From a checkpoint of a small mixture-of-experts model trained on Wikipedia.
Experts: 64 experts in each of 16 layers, 32 SwiGLU neurons an expert, 4 picks a token, a sigmoid router, a shared expert of 192 neurons.
Below are experts of layer 10 (counted from 0) of a mixture-of-experts language model. Rows are named router (the router's row for the expert) and show model dimensions 160-239. Each number is 500 + 40 x the weight over its row's rms, rounded and kept within 0 to 999. Numbers have three digits each.
Before each expert's rows: "mostly gets" lists some tokens that are sent to it at least half of the time. This comes from a sample of Wikipedia text that the model never trained on.

# expert 55
mostly gets: " km", " cent", " prov", " along", " ag", " located"
router:539492468489527523470479538506473504549508509567481623556541510534426483491492382538547499474568544583554561529463543450499438472597498566539490554472433538513439560467553496565555402524521508521540484477435431509434563510475476532540520494

# expert 32
mostly gets: " League", " State", " Cup", " state", "ange", " Year"
router:514481525527521446563558574550516503494540506550506570444536462453523516475488469459522546515560543511503504556568545503565464500563577480505562522502500526414431535493518510489502447512576496544471528536441522499489543503484469475499479553

# expert 56
mostly gets: " George", " New York", "ford", " David", " Robert", " California"
router:531465457472568470429499454487478481450492516581489545471484423532547530437520504496515514487457544522496500519518495497558415470526518447513534502542456499404458530554508500513461507513585453512464501497407519522446565498477494561480493492

# expert 6
mostly gets: " three", " second", " many", " first", " four", " third"
router:531463506530508403477580474505432513499527502537532481541508535475482532516585461542529529510487529518532516539516461494465479498499553495537491533465523534514501504511495526531522488479568429531458516526505476481408556507519492526502496498

# expert 25
mostly gets: "sequ", " fun", "emor", "ul", " mar", "ordin"
router:562460412574531511492558457439458495509549488536521509504580458538445457406503554493560491537529530610496512550527534460518463523520491532584495481525485518499438537468472482505524522439501518528477541489482537544461528463557489502532428520

# expert 60
mostly gets: "- Born", " List of", "==See also==", "amily", "pisode", "ype"
router:511459562522529450465575458498471539487517498532442524450541467436527546449495455576543493579534536554539565546519488502519458513521545502486537511527474486563475469458523521563536414565450468542489498492557509568487493486511457480470496483

# expert 38
mostly gets: "ug", " rest", " There", " film", " However", " new"
router:550466501541445495452553546399497467524536517535490515485502488540512481452531473507584502469496518555522476501445470453539472572524485499547608588519526476532490458487538575517617467518513462561500503460440537495448539496472422491531438536

# expert 31
mostly gets: " Tur", " tri", " law", " spec", "oints", "aper"
router:521465509567460497474514525511553501537557553505517558431498462448526488415545449441488491477523507529553555499527512494484486469531546428459513476502448429478465520484495458497514457462516500519523531529440487534469559491485482504589487449

# expert 5
mostly gets: " more", " pr", " well", " Pal", " Pre", " rem"
router:531481511520498490481544483514505460491548536520472524507516511464514527501498475437565451505585521470560465546498442496469478530450402503477520571569530525470469501481486588546525468601506457607449503509437504417446521463511490523491475574

# expert 1
mostly gets: " (", "^{", "_{", "\" (", "(", " (S"
router:592386487480507510456462433514520488490539479521443539503521470522524478478518527414526509504521607554495504561496484525450427533503490510476491525504414458501433448459520490542481531457529470567445506545484454453430520484502415525508453491

# expert 18
mostly gets: "ia", " United States", " JP", " USA", " Africa", " League"
router:536461499538524459462548448547490482549507516539416563421565430503551519485507496470518484494530556479584517563519530539489401494536394576474520472517549526470472508445513479506557500481614452511565466500441494483421471478571407471505458505

# expert 10
mostly gets: " series", "arl", " West", " North", " East", " third"
router:542472457536519513469517538442478521537541544587499509486490547444456468465508451530516497433519504580518575559467492518468410526477524454524595552443542544445458476515518494531519507484503501539367438560462505480480566516533446542440484539

# expert 12
mostly gets: "- Born", ", who", " had", " Date", ", which", " ft"
router:544437438538512492463520460486435513523503465487524635464541511529519465499541401494481479487465568544527538526528551515524443505532526463482586515520383524491463480483454579491545515479561409502455431480496495552445523527495464527497445515

# expert 37
mostly gets: "u", "i", " comp", " ro", "ai", " pol"
router:523441581468459521444555519498471490512530466507509516508518496527523516501532534478597472495514538549498539483496524469514521587568536481515527508545443529465468491460476497590552529476482484503486523489450441490444489483527489497491488574

# expert 61
mostly gets: " f", " cl", " j", " w", " wh", " | W"
router:606389499528518474455526501475465507448557479559491543471468528479517514414510451467525522450527634543515467516466465528510383550528520462465564488535573537510461489499502483532586414423448521557460446549468558471487475504492517514495501522

# expert 41
mostly gets: "ated", " served", "al", " published", " held", " announced"
router:548443482526550452503530476471536436489512464540492590475549520541442512462529496453545502499510545574459500555502463562476451451589460473543461525543505472481454456392474467525458466566503498486474529488487539436463460566471487574483525461

# expert 4
mostly gets: "ow", " Tom", " Mark", " Michael", " Thomas", " British"
router:538430445485506410439526482526512480492534449518490527391593506496582547442495469509499470483504582560516464482453442458509508605530498477505486512533438504496438498492506470525525451490511491539531486480440481466415497507514512523496498459

# expert 24
mostly gets: "\n", "| ", "| C", "|  |", "| B", " allow"
router:542482489542499499464605494371434508463579528484490532427499481520543524467581498496486492448520548576511485548492497525449486520511536523517514536539512461440479483460529562498568457480504471544463457494486502436420521482497469448538497560

# expert 36
mostly gets: " en", " ad", " im", " man", " ent", " under"
router:517427566531438526492516500457432492546533490565519514491564551524491493503507463472547459490576532512504461538479541481515444649508480524456467535536505488488450463544522494510549490428491487560452439532503489463471519484567405531519466497

# expert 35
mostly gets: "ation", " China", "ions", "adio", " relations", "TA"
router:523442508519519438518483448540540465509540474513456608470539484571486489471548495525500483480512520521555565471486495480509432493508397469496504495536453555493448502485559474548531532479553472505449467441447509537411453480498427513524413571

# expert 43
mostly gets: " en", " En", " On", " Res", " Mer", " ann"
router:541438536587495471507506513486492409466533471518495557477541463511487450481512436553541477476530519576520444530481460445511492566526418482540462485546499510459452518462478503495528466476582473569498537477477502500493534492520461457463482594

# expert 54
mostly gets: "wood", "ney", " Cath", "ological", "tar", "ford"
router:546466439485511470448554533495516495466582508583469584476553541508512565487595487515523476405542532559550473594492420512473460459599565507481570486462441494452455507517560486520568440537515452532478475484451429468452542484463471477567464499

# expert 39
mostly gets: " that", ").", " which", ", which", ");", "\"."
router:530421536477504410501533519455518525535477475517482500468510452559489509466528496509526464456530549615511504479508529508486497546582474510477516509520453521502461514500481490511509540455506367562481434497481537498458534426445433523489528531

# expert 46
mostly gets: " California", " New York", " England", " activ", "|---|---|", " Germany"
router:542450506520546453499483568555511486465495485549499495448582450556539492430602540522493519480561577548526491536487534537521444500496517472511531516523454469543420476498468500546522441528558446550491514530444510501448515473513480491550449537

# expert 0
mostly gets: "osp", " Carol", "tar", "adem", "n", "k"
router:543446494492506427445450504497493492483574523552482557528516418549503514447557524524534474486539500541586482528462446511504390534528494589483519506537506474510434458527503460533512514513478458501511483490483453578487459478496515507484462502

# expert 11
mostly gets: "z", "itz", "berg", "olf", "ering", "vent"
router:543451505438531496431467482474499489518566494514489572570513534526531523526523436535511532477476518572559566504503476436489490442543463497508544479475394471456451463502529530547509463513459444527489463530431499465438519538444511472546449439

# expert 58
mostly gets: " as", ").", "s.", "  -", "ing.", "es."
router:514398500494495438470479537533512488503530512571503560498523440472510509516477473451496493450481568571529522472556573492562450523501435533466548523506462520476406522506494455509543470527468488493468494532481515512447515525447467538482511464

# expert 57
mostly gets: "-", "–", " def", "f", "-f", " ref"
router:544442472536496515524497468536445543471607558533494535535501429485513489436520501458502501463558589575531515543475506558491423549525481462559533477614484522494406508472490453557532522409465493574499519569438415428484483455516478525510496500

# expert 20
mostly gets: "'s", " his", " her", "ed", " their", " its"
router:514450493536452528524491423500468526450585504494467554492493496522516455449551484439489449476449529471533510512496449499520392479555509464531540527547464459520448489535437560508545430542493505512431520501472526526446498558519442511532520530

# expert 7
mostly gets: " he", " e", " He", " who", " they", " It"
router:541421475503469403484487458534411448499499539513498516506550453551555539511503497571489500508533521514555543522503522480559495459560424474449513511501478489480451477524519549483566555440573506515452459524470539475493470491508429547493535541

# expert 59
mostly gets: " Mar", " Har", " New", " Bar", " El", " San"
router:556449512513481518452549476510519469492581500528488528492541490549578503479502456499509476459489553522481520451470460486508490482509473555482538515488442521461447490493499467481570466498502480520492480543423493492441524519469495517465497460

# expert 9
mostly gets: " comp", " dep", " ass", " exp", " app", " one of the"
router:550405534559531498478529492479539518448561460561392549474600496491502444462566439483502438487484510537449513555526482523464528483530505466528499522561506525514427506508464470544534441508504505592569524548482482463437557493460455512497473513

# expert 8
mostly gets: " re", " o", " dec", " att", " only", " cont"
router:565441456509532432479539480473504486480528521532497532427485466534537524466485470442558464470518606542548523554512506450509442556565466418524498548574462529484410430489496450551523464486503502570470479539457493490414502526546436497513478498

# expert 49
mostly gets: " early", " •", "ely", "less", " late", "ively"
router:539480479505585497489470482527469519460561530543490514490505434472543559482489496471522500432485543477503527512551474431528434482607534485568485542492475497513439493511538520568528455481538431470434524533420516485428475467470463506523492518

# expert 17
mostly gets: " by", " by the", " in the ", " of a", " for the", " with a"
router:524485513470518472434498474457477496438545514516521517475569486514556545488574460518523451440511594556515470501558505433467496522528517468490583542496488556491468480503551484545573485524508457526450466550449468449463527580560458470478441520

# expert 52
mostly gets: " life", " town", " Boy", " went", " died", " was born"
router:535498463545525466504520488504524430536530473471467646505541464502474458499563468496548474475510558555555527579514463472476491475607455454457532514502474476510432447426514463464566485447507454531516472501453463512486440562514468446510489542

# expert 48
mostly gets: "end", "ished", "anding", "er |", "ge", "\","
router:541477497568465494456584488452478448476536498528481576425582499443522490452518480478551494443478548507538518510485512542425444546503411509521512519531491526510442538526519575501536528471499476547454522461460451515396545453533430490542552500

# expert 23
mostly gets: "ki", "son", " Street", "ari", "astern", " Western"
router:533454468476517487473485537480534507499523488521474540502607495520498495523476452495572510489484561522552608516502530464502424496559480509512521550502436536518437498503520512537534479553542456479446487481458456528439577515527510588578522573

# expert 29
mostly gets: "š", "ić", "berg", "án", "be", "awa"
router:568454466542544510425525477469428478536517521541511492537576476543540517470540496500530464392450514542528569522489482463476509507542528563513528506455464486545438516464459466555546479513454420500476521528436444518441499500478510515513485523

# expert 42
mostly gets: " to", " and", ", and", " for", " from", " at"
router:485478525466556472486522500508516485489592446495480581456595415464485518489521449408537464499498562541484558517451510542526494531511508474536578525496509500463448466480490487509493485444463441553508485536497496532459514452443445507495528518

# expert 62
mostly gets: " was", " is", " be", " to be", " became", " were"
router:537431501504457466493519466486467478459513528536456564546494463487522473513539512532590551570460540467467482492442449504537467490543514494501513530556456442499430487505525479582535464468515426526497472460450463514475558525526421486562508468

# expert 22
mostly gets: "ively", " Championships", "ics", "ically", " did not", "ities"
router:519486541515557457433503488513473462470489472533501565443540489534532518463486513523463560524482540486524517535495524487500478458553520454495520554532492439504445543479520536461537456473597420538471423389443510491458484496501416505530528539

# expert 28
mostly gets: " ne", " Award", "°N ", " award", "He", "″"
router:540414571502473488482456521488457472530444512526466491529500444457503527461516469495525542528542534510532486530522444452465482549541473533491466468551523479534395468519480481549537460512489483530493465492498542552455462473523493513494508487

# expert 40
mostly gets: " c", "100", " three", "10", "12", "20"
router:559387515516551423437579511536457484539586511549450551478528472501454589509500472504505511460516543549481508571507419493485503538531527538499551530510495579507458509525572476550534477540491474610500461533460470507475502519502432484489550532

# expert 51
mostly gets: " ex", " University of", " disc", " Ex", " Ad", " av"
router:522439492526483523508506505532529484492569446533463552432499478519524503515530477509510507491548533570503422512517564477527429509470463478491524558516495582593459524495466492550497500463478466502496507531416510488459507497488444481556527575

# expert 13
mostly gets: " First", " Republican", " manag", " Second", " Democratic", "ivil"
router:536442464546441513512534512414461498457584526539465545484549432440480527487488456506527570474535546571496535581464480489477425540472513532488527535509463530498475514479453540497534446534553512603521484485499464513413583517536454573493493531

# expert 21
mostly gets: " French", " British", " English", " German", ") is a", " American"
router:521418521543480470456521587432467517513541458541510523452503473460539471487515496446555533541495549490528506489503460533534492507511496551485539465484449526520471495502495474507595474531566439495432452588449488479419492555493484517408520535

# expert 19
mostly gets: "\n", "==", "\n\n", " ==", "- Born", " sing"
router:501447502578487506517516524491478498469552494522469610449528465508555454374511529489548531525519521505497524471510497469517484567526525446468443534543530487439474495497472471531521389453480410546446467467497483523466488466527412539579510532

# expert 3
mostly gets: "C", " | —", " USA", " II", "US", "G"
router:591466498511495482521511508503471514506520488525483601521521506486513544507473409484497475481490509483555591474478521513502358501577480499503506530507478532541472551501498465462493486523518551485458493451518437528426505468479445500531470512

# expert 14
mostly gets: " football", " school", "″N ", " art", "inc", " player"
router:517455559526554531493505469531550519430510545501414566462499449540562521526525452526504434489521524545513475499517505461507481501553491502545536537543512549510426503479515524574504419501479437556493500482455460532447513482501455495527500526

# expert 34
mostly gets: "- Gen", "==C", " gen", "The", " The", "==P"
router:538486505586457556481514514472443546550524528587485590433486501500548529529539429482531461504561572528511485531449497524522433502547516530490569489487459510526457482463512524510625470492563509503491432443464543531434519526534506438492469518

# expert 44
mostly gets: " d", " re", " ro", " r", " met", " ab"
router:550414508560548424496482510480510434549495428522523564531464487504594535462521511489509483483531538507557507521517537441510448519553426474485556508561460499473449517494549494508497498475436522594473500467431442532453550455501473544486491582

# expert 33
mostly gets: ") | ", " $", " – ", " | ", " / ", " | +"
router:521452533506508508457517440477500458511522473554415512394509482569535497500508522417549523455525573555509511492446535464481385488580490462501538532493456513527398451533488492516480516443490469507439460551488547484441587449483474496550490541

# expert 47
mostly gets: " Dan", " Jim", " Richard", " Bo", " John", " Jo"
router:573452519469520392502513488491487488533576518542534541538530475484557523479477498522495475475555517534540523496486514568548495485543498554508525527523432504536422516487445570527570500560491403505438458570464435523442472515514511531566527493

# expert 27
mostly gets: " man", " Lab", " cons", " ag", " No", " conf"
router:569451416579515486548527475500467499508535515536487526491546508578568519454543517501519512470548581537538565583532537491524436530548479395479506503534505514467455485498463463552587446431527468604469488539438485511444559510519462493519483503

# expert 26
mostly gets: " be", " sh", " f", " sp", " th", " Th"
router:554381514482426445454483523529462435546555536585524529529496527504498526501477497516463488364485566520541571491483479504525452530558515517485509502490413515517424510492491462516528462483468488531430493447439448461464573485522505561511547517

# expert 30
mostly gets: " sub", " said", " Sam", " Sing", " Ser", " pat"
router:514437523515498469459522439461514465502529576541465505495510483520472513489486518507517469432430558473526490482519512507531491604567529462537537485534483487547487455482464507532510467523500474526576524501403517551485497515496484513465469527

# expert 63
mostly gets: "otes |", " football", "asket", " team", " UTC", " won"
router:537488544504495525437550514498438367501570445507442599476540461512546464454525499486573469475492560488513490531514534467536474454467490492501531551524493481531451541517511541550556461491520394568479467467470534569491433507518464470448502492

# expert 53
mostly gets: " because", "ering", " However", " During", " find", " using"
router:513446558469522453456530508521515510532518503523489522456546467505545567510592512427533539453409533496533560467474497430448490505544490563523487524485478479434450439486452479547539536523529448531518489494462503481418577500471511535505452511

# expert 2
mostly gets: ", E", " Ol", " | J", "- K", " | K", " of S"
router:562421541486480519449509459497546498454558539612431574467485510468523518492510438456476462455556598517458499500508482502498475494521534565469556514491453483474430458443525476560564425485467517502489508507460518454441557459465503507476504476

# expert 15
mostly gets: " \"", " in", "-", "In", " | \"", " rem"
router:500354533487530530451507476529492411492548520498535613477535460514541489467624469486557483493490580454526494531489442552535464501545474503484544560481450529477460509462454475534577488479505506590521434532478515456462491520520438482528493495

# expert 45
mostly gets: " L", " G", " M", " Ph", " Mor", " Sch"
router:595392489551469418456527485461491505513573485512516569428493523484509478456526439500464498454514568548522540503535498491465499443541489556531519510555443511493436522463528479519603394476498536517440447515484474514442554521465514518469477490

# expert 50
mostly gets: " ", ": ", " of ", " to ", " July ", " on "
router:540430541502515503482471509482418461542593453489447511493510462495517495432500567456546524513555588623512504537462510494438422563508465501473548472551512478502422442548501479554492505436522434580512488522423465479445488490459419474489477519

# expert 16
mostly gets: " new", " U.", " air", " major", " public", " high"
router:559450468573475522547495531485560505539483506561460514505516456508531534520503433522511544496504521513559459512487479438479414532536496432497511539535515483446455488497508545457465503441482492504422487500512487506467465519541477547474436544